config = dict(
    n_layer=9,
    d_model=128,
    n_experts=24,
    experts_per_token=2,
    d_expert=64,
    d_shared_expert=0,
    activation='swiglu',
    moe_layers=[0, 1, 2, 3, 4, 5, 6, 7, 8],
    router_score='softmax',
    normalize_top_k=False,
    routed_scale=1.0,
    balance_loss=0.00205,
    balance_bias=False,
    router_z_loss=0.0001,
    init_std_router=0.0102,
    lr_router=0.000756,
    n_head=2,
    n_kv_head=2,
    head_dim=64,
    vocab_size=4096,
    norm='rmsnorm',
    norm_place='pre',
    norm_eps=1e-06,
    positions='rope',
    rope_base=10000.0,
    rope_fraction=1.0,
    qk_norm=False,
    attn_scale=0.125,
    tie_embeddings=False,
    parallel_block=False,
    init='uniform',
    init_std_qkv=0.0442,
    init_std_o=0.0442,
    init_std_up=0.0442,
    init_std_down=0.0,
    optimizer='muon_variant',
    lr=0.00938,
    lr_mult_o=4.0,
    beta1=0.9,
    lr_head=0.0106,
    grad_clip=2.0,
    warmup_steps=200,
    schedule='wsd',
    decay_fraction=1.0,
    decay_shape='linear',
    final_lr_fraction=0.0,
    batch_tokens=131072,
    seq_len=1024,
    doc_mask=True,
    train_tokens=782100000,
    steps=5967,
    dataset='wikipedia_en',
)
Below are experts of layer 6 (counted from 0) of a mixture-of-experts language model. Rows are named router (the router's row for the expert), gate (a neuron's input weights, with its number), up (a neuron's input weights, with its number), down (a neuron's output weights, with its number) and show model dimensions 0-127. Each number is 128 + 24 x the weight over its row's rms, rounded and kept within 0 to 255. Numbers have three digits each.
After each expert's rows: a language model's description of what the expert responds to; "mostly gets" lists some tokens that are sent to it at least half of the time. This comes from a sample of Wikipedia text that the model never trained on.

# expert 2
router:118124103160141124154132113165137164091096132113126133133090143148134157090110100126105099164148123100132191104164136125149122083139151109177130157114141152119119097127151127078112162163140121113110125165150092106161143103151160139151107146150172104138109110088113097130114119113160152114153100099167126149169102141119150103089132161151109102139111113133117156110107177115128132148115
gate4:172113106123102095079127136093153070109144152117121077119105098146102122117130111122119097134133142117117158140127155113114170138162137095133109141087127171129113155100134173116149127115116124105150110149143116118118079111136159136146131094143088131141121179121127121092129081117131095118079149156168157115113112115072135106114106131149096149159143139135145111119166107122123148183124
up4:166125076133132109100189165127168136125133131116146121095150129093210147112122081123135117134121134112111119125158120130133133061138102113148109102120106120099162114124130148082129157134180107104129120110097162089162146114141143123122140152117066102157086133141133151122145135122117168115131131139117107136103142107116097120125136111133105175127094170151109147137155122134111125157142
down4:179129145120123111173133114101137152108112130151153134138094152130126109183100123120112127121112138123092075092111128095166151136111137075145114144150130103103108126160109139192137084115119134145140142113131084144153150133112125145110128156133133168195160083142098106142121118119130101065142134121088105143136136146148115094139100139121096089121117107155146124134107171123114113104118
What it handles: Line and section breaks. Line breaks, blank lines and section heading marks, plus pipes opening table or infobox rows, such as Date | and === Pitching ===.
mostly gets: "\n", "\n\n", "== ", "=== ", "″", "). "

# expert 12
router:137143157155134126125117118120132172136124117128092094129124146149103156120132141115154110194096139130120148108138140158089136118125128168156146141128135117172112100085139135110127199117155115130090141123093083124158137148144112105140128156087171099073146071137124118083136112162081151143125185108136115092157135136123118116115099160132130100122125110158131138096148148118110146118113
gate1:125116086132136087139121167150125129118123164139119143154131103119131104148145111134137181119109133078161143158116135169127128160135110120144132109126165135160150127116110127185105142080155073110118140072123113105124141134174112123148116089097132119161093124104128114120129101126124114140092135130139113140195108198096134141127100099146119102084156134132092092108149116132144152147131
up1:150119078121113118134100116073147098103101135111156135092106136123111142110141111086143141166138122165188127158101158189159142135111148092123146139135115111136112137130140119093157111126076148113139138127119133151119146114145142158153110107134151109133122136171140081114187119121111109124073118157147127168124138112101148124161108127098081132123166138120138148100097133146102092166114
down1:145168097121138148120125108086126119092096145143113147134084115136138138101183116109133145133165122107089142117141127182155149148107135147102158132137113128163100078113123123110132089109139160080152139144134136163153082092138117133094166167112086108110153086142157139137162140120114127132098115115112144105141131137103139089162101125090142099080098088101139159132122123134114105141152
What it handles: Personal name completions. Given names and the final pieces of personal names, such as John, William, Se-an, Kev-in, Pfeif-fer, often in cast lists or sports tables.
mostly gets: "John ", "William ", "ham ", "David ", "Charles ", "Thomas "

# expert 11
router:128141147132127103151104098118145134128144166142082127158094129173159121138150111133108105134131128076112116112155156126148106097099163127148116163141149140119145101110183138067126115153112107128104143161064097140145119092163134123147163128120104130110140125110158111107086127122100190133126139159153133100146129166086135139140132172164106116091103109141135125118158137131102164160131
gate1:106107088109142133166095110121122137116108159132120143158124139124137117172165091108094170119116151099134125132099143180133142107136127100117111126089133153160128115132139137140152118129085109119134105042140120124168100147162123092152161110178127083140100149127084128123128136104155133130121133128147140112182074131144126122128114127159134121128128172123164081167138120117147121142084
up1:126085092133129113127097132125127120150103151142130120110089147131096139132139157103155138136121133131120123171088123176136132147114129089064145103137123113131065124127162102118136118132105115114157155151097113159135159089144128140128134107137151149174138120159150102105179112102076107140126125100140123126171142128138149099146108107075113120071148153130135162073121112157124101165137
down1:137159100134168148116092114111139141151123088090112121118084152122104096115167105147114114145103133137146146176108125128163117115124140167135104115135147115155110130157129162138132157079116143121142169100122118098105107127111186183130155151143123168184139132135111124134140130092110139173107115157127147157121106143138115092184131150116129148149100161124129139124166168086127124111169
What it handles: Table cell spacing. Blank spaces and short values before a pipe in wikitables, like empty election result cells, also League, Party, District in names.
mostly gets: "League ", "National ", "Party ", "} ", "District ", "Total "

# expert 17
router:122106135162120129146128126127136159115116106178072130175098125163107188125122147134134093170089138113120159108149145158108081089145123137130151147151146158155173081087149131125121148154155128126097143145136098129137095109106127099152096138129140124091109120075170113125105159133162128182180138127164120115137088121126137118114144133124120127134109112140130154094116160118114137149151
gate1:125154086162104116164133144146123122126100125102126132148092131106102123099136045097108181124084126090147138163126172149100139133150142155130143135112121140143119128144146126132113128135100093137115114129151151112150118090136086148168129132163153123155145141056160125150150151156143116106116117140145129114146082155128153127150151123134160116135136164131122076100099118124175111173122
up1:126156110136110121116111139133130089111123128134147166134068159115142146156145132142088158161159113157130107159116120183138136102097145108127145111143175104138123159132128096112112145142074103103142143180098121151125088135143123123133110099109110159132122108137117100095159100090077112121065092125131129137123101157160134105115120096124079116118170110142111154096103103132137155155142
down1:119162104176118104143115096156077148128109135126138134102109168142131110146155126105147125134127109109131166158107118127161101092123148143140130136165115106117093113153153103083113157076111133099125177171117132129131128110143202133119109158074133149124164149109129162135166152151121114127114094150064123136153133158157152091140135158143139108106127164119113132142121111105108145129151
What it handles: Foreign name starts. Opening capitals and syllables of personal and place names, often Japanese, Arabic or Nordic, such as Y-uk-ana, Sh-ir-ō, T-ak-ashi.
mostly gets: "Har", "Car", "Nor", "Kh", "Mor", "Mar"

# expert 1
router:108095130146151130144131133105107156108149145138138091122110117129116148118128115154126076123103083084098143122148130160156101119144136151143144128153137130151127124111162144145114120093149095143087139142096139087147123103101118105160115192129152105143108113140150110057144092139169141185127122140139157118147144139157128107112097133109084086127107074113169120123083129110104128162140
gate1:158166106117121100190113151139128124129131148139107118123102124115146112121122129106130151140084101123128153131097176143109105151141113145141159121111182126143128161129158128108143061103119103119102122082129115117117123122136096151153142102164102152161095192096139139149125142118133134101094113131143162132155135151126139142118087121184092136143096148081161068141122113101142151131114
up1:142142117131155118120089102109164093129117111144167117132116148162110126147141137092121133152154086135130092131094122143184151187105134116091116118129124120157132154173123100119130128138090095104130144183109114154106124106194143109142105109097127144140152111189156111118151139092077133122114111138143145135088118100121135105138115138096099135109149129127117146115078109171139139168137
down1:155158114135140157136120128121151142144124114110118120134085109135147128127127104112119132179099090096122178129148118117177112140141191146116141148168127126120120116157101124135139137042111167086159169146129145160133107148122159166124136158126113141116145152093104114121160114118124095147072060142118137149125151135141093090136127154120135127133099094115104138161118119148124139164129
What it handles: Word-initial verb stems. First piece of a split verb or adjective after to, was or the, such as er(adicate), el(iminate), cl(arified), posi(tive).
mostly gets: "cont", "resul", "def", "However", "success", "main"

# expert 20
router:079110090154138120176101123112170099104092164152134115106093142151131190094124124092134147151119093135131125131116141179127094121162147143145119123123159133142133137132152133126081143178128137151136119124067128141126133077099159090123108158125132096108098122099130137095108132133133154087124160122168156119144121135138144126108112169122099098107143125157160130101101175107126110130145
gate1:131155102125158111173141133190123130102124157139118100106150150129124140125151103113126184137113120110108119129118159167119090140148106120121121141101130088132123117140148139121108088120123078120128147138142147098102152148166137126117129081174097163149088112112093121127099110148130093113099130153124140109191102161094157156141151135119117119115119136148159119110126130159128092213134
up1:139145130127101117111115129121131132099123127131120133136081108123121161098165119123138175135126141154129087136112126155159120132070170142110129135130172125173100147133131100163131112127086115148148090118122148144171119122169116135173148122142158123137169148151149072111160074113131134145133128141111135161140144099164147099137111131140090135121143101180109168134096152191114095152099
down1:160127137159147178127109123115144126092130129127115106128129105076148130161125127074145103180088139155147144135114107122138125091126137137135141144148177109124136153112122119113168122059145119094153189103122130093138129095140152164155117135175102130097140149097106128136137110099132121139111079141112121147116088137150091133149125135131123096096117118078119122116135169125118148176092
What it handles: Word-final suffix pieces. Final pieces of technical or foreign words just before punctuation, such as carcinogen-ic, Slavon-ic, system-atic, in taxonomy, chemistry and surnames.
mostly gets: "offic", "alist", "Pol", "produc", "spec", "histor"

# expert 5
router:116115121132129093148071119125145131096116152156103098134094158132101142086114147124084101164123142104135126113110152125106135101138157130137164141166150151131133101155124154099125144165133130155116166152129115136153091140148133096148094141092122100105113113080120111114111129120082186109139131116123128120136098144075153085093136141181154131123099117172154144094130147106110171099150
gate1:122139108162116140174110144170133128128165126162153101111125112128110093119093112142105136109162122137115064147090188165125144176141129115154135122107115090146107131115139101152130122106150106132127101125165124098115107132147125134118100132117134144155113151094092111124089124103152135093138108094152168082133143127147152154124127139186133141119110176096153060121134103129124133167121
up1:153122092142135155107079109125099130130109129095147121111110115149160186122146136120118157141125118152154108123074083152118121121138113116095176106140137095144147085165145121145133110116058062081109097146103158120132107127166093129147141118123120135145142147139152099115160100076119153152141106123117152118119106098153142118129120119097112137124099133155147138100100116115167101164123
down1:167118137108128149128104111119092139117125133135152109135093104088117095134116114113146122159084159102143146112115161147135134128149129143116130114127156103112136165126143119133167150057104099146128149166162112188121106126158138127117115088121092132086160134108087115187113116068164133172102084125094128123113101165114103123149141138141127148125087142081125116148139120114114150125142
What it handles: Name-phrase modifier words. The and word-final pieces of proper-name phrases that precede a head noun, such as New York, United States, Commonwealth Games, Ottawa International.
mostly gets: "United ", "New ", "World ", "South ", "North ", "City "

# expert 10
router:096106150128157123103125101124154123140124141144116107124157138122151132090126113109124136136107093108125116100145137187125132095127124150121160160142190179152151120099178174129106125158186098159130130130110134098139125122138163118142117141134138132112062152128131132093141085146134131169128157076158128090147115109115185160132086121131104105104111145096127125147084132139110111140126
gate4:135104106118080138111129098167155090092110128118091102136125128140153115150125112111114150123140122113091145125119123171150142152118118107126146120115123169115119126113106160083101070099124110139088126140130132096125107109098144111098119089119108128127106161088165136097115100112100130130098115139187129075120131112130114127101099102136125126134132103137126040154141104138086182140116
up4:135126102141129117121169125105135155099142139096070098110118145091136118148126067124129118178123103147148093143130139103148173125087143111106148058119109147114146102092110131146144144113116143127126142145130159087161107160097135128120137171173083122134118152101146171128110130156097168087109137098158145131145120119142091108123058128132126145124109139104132148134126124093135116122139
down4:185106163078178130159122139150160120138141151142137116149095131120141140124099162166129150110147133116135078163158149139110132129086156103126143121144136089122131127114153121111131093086196113149140127157111125134154121138098131136146137167161158151158126090096122171131122112134133127133150133134131117135110160098139085140133067147106111112145123126103153142108089176116075117135127
What it handles: Mid-word syllable pieces. Short word pieces inside common English words, right after the first letters, as in r-ati-o, m-or-phological, vir-t-ual, f-ut-ure.
mostly gets: "comple", "pri", "elev", "stri", "emi", "ateg"

# expert 21
router:113128083179157113129146103130138131104149145141114110126136136156152145133121088099110111131130091083119114122139115175117112141168131160122161117124132143158127120095212131114106140173163136172119136144138078135135115110117141125157141175140141133108103096120138152139160102187128115107120154076150163114117105162122159122148115157123094116112086134150109105126097155122100128136153
gate4:141093140127118130078118117156146094132116128151109127122133114112132095133102118152123133147112072145055148102092155142113145145145121147138131108132129141094085114102080142106079104120136147114128127151117181124095109058166159114144094078128100142158125166128163156130130113115133122101098114163139162100137132112136132141123119136160117152149106136143116108126190126148111163146119
up4:180112129135133098089131145093118150148125143072115125080134101097164150160136052160151126146135139122130073113126155109116141136121133136118101087111102115112134130062131160115146169086158115120138105121125163141149112136123109139102139137109114155156124132110167169122102132136123152107135125122158121145159156094154106097126100155165140141104131137139131141096150184101115140134104
down4:130116176099174164162155157103120147127127102158135074135138137133115125086107133123096124117111186099126090136155120105160104105112168125141102120137101124107123140108133135106146104123166166195146139118111139104146134150081124155110124143121099168145141100144178109117123129126150109097139157091121081112137163147094104107096116152105152153099101131118117116102098155109136120113125
What it handles: Mid-word Latinate stems. Inner stems of long Latinate words after con-, in- or ex-, before -ation or -tion, such as con-sec-ration, Rev-olu-tion, tech-ni-ques.
mostly gets: "fec", "stitu", "jec", "ustr", "educ", "cri"

# expert 22
router:138120118140143112092116126115133119101126165184125108139110146128134145159071110106106141159114093119105158098140154123077106102165157168131149164159153164164169107093128132116103145175144120126115162102102093150138135108106179139118132168125092115077127112104117164125136153174113144128138136076133141126166117136144149115114138161127082129105143102151118113130111157139118125146112
gate4:151146129131137115161132115128129078116143131098100099153146084105126138134098141129056142115192127094090128112154181158152157112140125115157126147127126128163113111117115140112148121113135137156086105137123165139103078110137147102144156075126120165096140187107125143107116113127112102138066152141163117117146142120113156136108133136143128142138131134134137081150133137127097134185106
up4:135122140134139146135158092080155150124134171100166095145123146111138151125117098137150122146133104082138116131124150145120160116158128136129118064118097110132169133096166148147099131121128156141080085145118183154139087127131147143126142143135110137142155119111158127168148135161130124064096156102141116127144113129141108151129108147143112193133102110159077137129119168146128144169098
down4:144124121097149144143139117165161141172124098108155095092125119122171116093079097101152141164089152123081082159128119134155146153097138148108102116083102089136149091113130119159136109136166119155153146157100115121174149145130111167113117143128123122154129116153130094147126100131106118124116108130105114116115098138106120126108096151137140147152155094179143126153106145070093128149096
What it handles: Foreign name fragments. Inner pieces of non-English place names and personal names, often accented Romance or Slavic words, such as L-az-io, Cór-d-oba, Pyrén-é-es.
mostly gets: "And", "GB", "irl", "oh", "akh", "zz"

# expert 16
router:110118158155129107170105115108154141133151167172124112141159163162140143097129146115132113138099105151115184089155172117114154130094118145150161165143138119135134126133156148070106152141127108151122173123078106093139104102120148104147094115113129124130135083121146127132115149132083171134169165128110150102136128181126166097124098144136144116103119095132160110115089134147113159129122
gate4:112138140135091125127151097144133144159148139134119139135180110122126152123128144100108118123153092126122146112112128134159161151153163152095092114113139103110135101059077163091130135134138145134121102141151147089096095110099127060101142149160129134120088166091144122141102125112085142133094102129139163152112133162104181158103141152149142116124147153133132132169142102150089101141122
up4:161144097137180153120141121115129142125134145112128128131136123141125157102151126119148111139104067107110122133119149120114143120146178151127151111124115097130130128118113176091130182157113150129129140063108150082134139078114136073098108115172144137150114123145123177152163145183076158098112147111142103129138158103153133106123158100124111152115120136167105129122163129096135104149098
down4:121104132116099132138108103182130122150137116135137129110139106114093129086137139153121100127114174109140137145143148130168143148103115122147095125169131130081122114148128114147083136149144160142113150155099110091129159136127121135082125130136148110195152136146125133100110139135127094128155135163172038153119142102165100134131127092095092156137111128139115119111180122134172129125082
What it handles: Subject pronouns and nouns. Pronouns and noun endings that head a clause before a verb or of, such as he, they, who, arti-st, teach-ers.
mostly gets: "He ", "she ", "he ", "they ", "She ", "who "

# expert 15
router:134138108140141138152115068118143146087102112133105130179096145149133129130142087093137092148131106107112176128155156139115146069108151132169121156119163161110118119123171110082118152142154109127122141139154089137158141125123150090144128169112139099140135118087156115145100156155146169101141089126163109122165121117087146099097105131167113092100095148124125119113106133134132130112100
gate4:189127102148103103143129069146109134130150148125079125116155137120100153127141101131077146107143114144074113141145166132168109144166114117135130132113115149159116140092123169097148096113122112146090149127149137121096132130134100134131131125122084154135151153094099123146098105155095142114139159114167135125088128105106085160140110125158155149127106106138090077102165142099156148150109
up4:186151084131133122139120117108158128137135150124122132108132153116110146156145149158149188163125079134130115127129093160148148113114104108118120120103110108129104098098096199136108145133158113146119134139119185110156150141141143104069149150130069112148160117159125161133127129128076143085133138096171111112130145123116160168151103130122106151121094109130080110124136129152128138146128
down4:116077141077165134165168124134130112128132133114115103157099149127133113081117100139137103138163147114143123134076120130135132140093153113152163127102086114104076157115117181148139092124134147159133141111127111120110155174067123152119149191136144190126123072133156130123128105144126154119114116117122114124094155126119098124151117099144083134140106137121112116116105154110144148137109
What it handles: Dates and list markers. Year prefixes, month names, line breaks and dash bullets in infobox lists, such as 201, 190(4), November, - • Summer.
mostly gets: "201", "202", "200", "November ", "September ", "199"

# expert 6
router:092117101137161098175123144171138154102123115144139102149135169141110142134093160132143103154099110151131159105135125138116098127108154165126159145135131117139156081141113136096116153125177110120107152146091120132165121112112121133116086126095132123099099151109156097121106134132120159116139127164129158093168112116068120116086099143167122134106087124135188130084124144136097111124176
gate4:150124105120099081126108140183148105120127111136118126121142108100087105106094167122101103120125094128101172103108150162178118133167143143119130130130157171153126107165106136097130097105134113149105124159163148143131085138147119163158127141163114136117146203129132079139098118090132097163118127155103094116144124128096136088113116144170125164097140149138132137134143132136092151143125
up4:129143134153126128129173128109163125181154126119080127135159094114160137169176107172152130148111102103111115135127144133136127109121152111113154114112106104129157122096102169097116123127126149121087086111162148128154135103152131122082145150161121149117136106114150198162170133108114137071125122133132125139088105125098109121134132154134101151150124070152103135105165139143132133135077
down4:148147139098153113170145139155107158151110098136111121135125111120127126113083133124108136138087182140130125153150144151137150148116125115108138113159124149108105115152112134140122111083162166156145150143107138113129137162059087139139115192137167146094102093114124114115132108135077191110141148128139120158092117119121105136143139112133087148123136126081158100166099138126110082159143
What it handles: Joining punctuation and brackets. Hyphens, en dashes, commas and opening parentheses joining names, compounds and score ranges, as in Pied-de-Port, 20–5, Udit Narayan, Amit Kumar.
mostly gets: "-", "(", "', ", "[", "_{", "San "

# expert 9
router:102140167187161115117109103104163124130166147120123123166150165146154126080126123157110101128120111130122143108118154133121150099107125143143155142150140133140155122086122149073124124128135113176148162161094130086141083124153110106166093139125127093102111114129187114123127124103082166161154165125131130111135129181125152088144122158133136093105095117139129110107119143136118174137108
gate4:145134123121114142097131097137127096112122118076107134120098129119136097138142137104126072099138120114100146137097125201130135137175139113096168110159103132129157090161135176078101085136132124154149139086179151121132117139126141096141112117129116155092147123115119123131127082114071159108096085124134112154117108135122160112156129106113112135154112180142109127133154123118087113154130
up4:154180115166176129145125141105179188129137101102131152126168103087139149136100113109184123130132111111137105165100142142142157090138144120107149106091108113114092133100115139150128139107111140124115143096129163121162110124128154144110164145117108132120136097084149152134103167113101178140098162110179126111116128097135160124110131137122138148089127098151139149154173162103114140133119
down4:161100111160153086190099087133154159165147079165132110136119089131117099151149128112136128140174127117158125125106134153157126107115151120137124099143105123099089145095141127131116117143155179156134120137088156134154146166095127152092127184150130156167108091156100098122150149124076147118120168119160106120121161154140095140123100132107113134156116148138129113138133142118139110134099
What it handles: Word-ending noun pieces. Final pieces of nouns and participles just before a preposition, such as le-ave of, half-way to, bir-th to, sp-ots on.
mostly gets: "part ", "number ", "home ", "position ", "located ", "km "

# expert 4
router:123142103099135133158092117107122130110159171140102108129133132139096155113120081139127134166095126101126159104115177166142101145158147109126146151157127162147127138140151160106131128149132123145092166156111069129155112116097129092146087172117148125126106120097154084133095109177132167083137115113155160146125111145077105140110098161129105125130123122143148128119106146093119185112133
gate28:152141131117116150141122112109132112136121133093129165113135108155097166180128147143138106119122151151083130137102123110126103131169152132155084100111114120116113144195181123157146128158125103109135162155138121133119156126131098152125139175114077122132139126145148120117158144101155139130084164152130113111141125159089121078174187090111097133113138139138167176150134117113130160148157
up28:132110128092135156123104181191117132130150129146131139095168134124145116124127126081128121096133158129167113125147157093099119138133124102179148158141122113145163110136089161172136080112090132163106125132079119103160096120096132102124129110126123128085100105134109132162129148120130144090106133113116106107122075161107140152135118136137115149143063130062113110137132139096135126127116
down28:137110155142115106199121130150081106150152142116163150149109138101122122122134144130081070112150182128162135105128125123130107145152149146128123143113144115155105148158117142208105110118101133131106118156130108150145188117116135136118122152159137138131111157130125112063172165103124106106140150116114107094101073115112130132136146119124099113143131142110130106167102143129133167149152
What it handles: Word-initial prefix pieces. First piece of a capitalized or prefixed word after an article, such as dis, sup, Tr, Comp in Assembly, Company, disk.
mostly gets: "Tr", "sup", "Dr", "cont", "contr", "trans"

# expert 23
router:115116123125163129137120094157133161122170148144090107161124165132145118129094142176102121129106138120092138129171147129145099102114135118164152179177143134144160116107142159095138158113142108157110176143077123102159123092128118115142124103146149088126129114143156088117123090139077141174149161155104130122141133135088144109107111122159134110108090091148126106102108120118084156129135
gate1:099134117157133116120112115151099121064143158146097105124083130133112101134144134117095134100098163140102131134121148143136137088172136123135119117127133107167130099144153118100129073106097095156133088118145157109119164111132096138157142135138134148116150143119079075124112138078166124106118079147147140098175157115104148126116130100122154119096106144106183101144131133091138122164099
up1:107121096137144115095124108129129088093132150124119105137131129106116140132144159092126147156140112105143146159089145179144125123122104121111161158145126101141142151153136115123130089083099083119187146125127123111108077112171160140146098111161145161151140112164163156100160135107092130131137124113119138155095133083164145138112099134101152121094113106104136193130147119149135136186145
down1:158132132113132147087131125106115122140140135105132124120093128116138161100121069075158087137117093115131119127157142174169120120145177118145150142126138123183105098173107132126158138093108151111151135126114142155111131106087158122156128122140114145137184102128101097092114151128138118135136093139114096159060147157151117103145123189119106118094095113135119127124167098112140125125107
What it handles: Determiners and quantifiers. Articles, possessives, numerals and superlatives before a noun, such as a, the, his, first, two, most cited.
mostly gets: "first ", "their ", "his ", "this ", "three ", "most "

# expert 3
router:118129179118120105165099107103164139092113102157084115158163131149153127125109114126160105156109098110133182103120162173133155126092124102101137149141133154136141108132138115114085152156156128136126140144108093121156125124099200108132073125119142111083107159122124142100136147141135155105163151115151126120158080108112145143115121146172090119137122074117106127095125139104127137126140
gate4:106126121161090110147113160127157115125142136156081121163154159100128096138113129126116137136151135153064140104131176155154188119099155131136152094106154143118113134139095159106148069126143135127115138149118162114136119143132123110141141087111107131116124156153142173132099126141145126115092102151177108142167107105129101143155138141152115097149142099084105086132152119116102164164165
up4:116084127172134118144104148070148117133164152113098126088137145092157122122141087159135154148112086133137111113141100153108129104129125129154147093103088150118131117125125168109135132146140181191131108128099137139144097174122142130104129128132124134101095113120168167156122131157151148130104099053170161173158129106158132140154115150116111158111114097121111148118134111120113114120120
down4:110097141123130130194128137150085142168131129143136128143078153100130151120088092138127153143106174124122091134107095128145094122145111103113128127144136123134110135123108130094139147120139163142124150174126124125148133062110101122120107182105118145117093102122096131136167066087129169160119121117158090137110159135094105140122102164129151125128112113161133108098140164112102127138079
What it handles: Word-final vowel syllables. Short closing pieces of foreign names and compounds, plus single digits inside numbers, such as Slum-do-g, Požeg-a, Hideyosh-i, 1,993,7-16.
mostly gets: "Bo", "Ro", "go", "Lu", "Me", "to"

# expert 18
router:111094159166176080111125112098136143106164156141106100147122140108157125103079097143144143137148102158093116118120145132109096137152112153123130146159129156141129147115137123147096143140142100155116123157108109096112098119129122113145091177076155125108105116150139131121154138145162116146141115086199129108154099164150137109132092118120080127128139129111137127119069129093114170128165
gate1:164139110120181100152089150158094174143154134155112144164112143127146073131157132125123160140087126091117138152106139154126136129133119092135126145098140123143100141139101151121114087106136073134140133128138148130118113129148109156096114087146124142134091167091129129125098142141111090066140101148139175110149098148122147149098103111172133113112123150136131080123087127109163112156103
up1:160129116122127145129074130092162132157146124149143111134097200110112140154113099089133136125134077117141102158097098162185131139104138164117148137125110131146124149131162086136153116118099085121118128160112143150146096138201108101132145098106126117127175133139128132121165119081103108153103140116153121167145144135136167126116134112140096136084131119150151151144090103113143135131148
down1:133183096143147112106098101118119126134106102162158146148094111113133107116145130117152104180084107111121114149100129145146125105080159165110142123114151152157103141153127113081138132095092131088133172144114120128156081114125143162107138149109107129132149138143118143146116130114147088138109060154124154129140099109146082094180147134131133137115112119124094148196142124138131142126095
What it handles: Inner word stem pieces. Middle stem pieces of longer words before endings like -ing or -ed, as in part-n-ership, hund-red-s, can-did-ates, Massach-us-etts.
mostly gets: "wh", "tain", "lead", "appear", "ound", "end"

# expert 7
router:093108105150149090144095103166157117109147146133127125173100161135119125101117089146133132131087127141082137102121132164182149111145164133129145157171169129113165110106125154148104110116152120141097154124129121093129113102108148102145115138104147110130094149113171105078092100157138132144127122150175139102148109119126134123115091133176126110116114088108165140101141123127098140173173
gate1:130129078122142093132091158156105106086141157143105106146115143104127115165138108081107142113107113141118131124082158146107132172155135119120111149098099115113114131125132141132110107089137084133097125102168130099115116137152135122152110147165113177174096097096123115117102152102164109108130147122137149082110149107127152122142127130150127108118054167136128124108086084137103128170148
up1:151134079137139083124133096108141109120124101135102125115129165116110122138141117100147143172116115120100120170083117149176137118079115136088124158109128096149105141144138088128157139086107103107122115114116104164128095119154129125091135099104139143181139128144129113138137093124097109148113119083118098135141138098128142093121133135122103163104154109125082127073088082177169128156125
down1:126141091169152161135115136123085160132152112149129152110082121113144119177143110097162110157110161151152145133086124127155127142115128138143109140131169112090128120129092094114135141101121123104131153129115115146181097075108120104106135167121120141138176117101123127160144088109148093097120091113114135159127112129124129040125148125134134123116102120098081126141143097101170111106114
What it handles: Capitalized word-initial letters. Opening capital letter or prefix of a word at a sentence, list or name start, such as E(poch), A(belian), D(ensity), C(averns).
mostly gets: "In", "dep", "Pro", "sub", "Ind", "Ab"

# expert 0
router:081104135116114081131137134156163149085114140130131136126080164127152147124122104130098116189101121113146143095171137129127121084128111120143143144129141152163128119141158123092087180146104119121123157142116115109190111117134141122162111152159171125130126117089105119139116146114116170117154117108158168140193121149096149105125120140132107124160094114155122172108139138089127128146093
gate4:170139116110093078099131126148150085089098162132088139127110128132134169118143154111117097105125108093079155145128112125150178144152156127125124133162144180119115112108110133161132120148154160130087160121105182115122136112134149103110108092173107124125107110118139189135098086102093152133092103136147071115122156138109128145135126125136116126140136093125132096148152138110098119119109
up4:168167093125152085162118133125148115172136160098146102108125139123123118143143077160170121167057146124120073098148118139132151106138154133151142133100115131114164105106116145160111082089173130113125125144120156181151104144129129125132148105136120083164125139159135183125121132125117164149106122119143146137181121109121108155107109105101120127146115158155118145133120161119129157117117
down4:146069137089161115172110123110157122101160133135142112113101112122152094085139099102120139117149122078135084131138142115152097156069134130118132093148119090131126171115156111152148097122143149151145125090139138127139152161138096137118131135159098147145132064096143078129165154109134145141152099138105091158081150122153155096146105131134105140145147139122155108124128130141090141152116
What it handles: Table cell separators. Pipe separators between cells in data tables, especially after numbers or names, as in sports results, election tables and statistics rows.
mostly gets: "|", "| ", "USA ", "MF ", "Win ", "—; "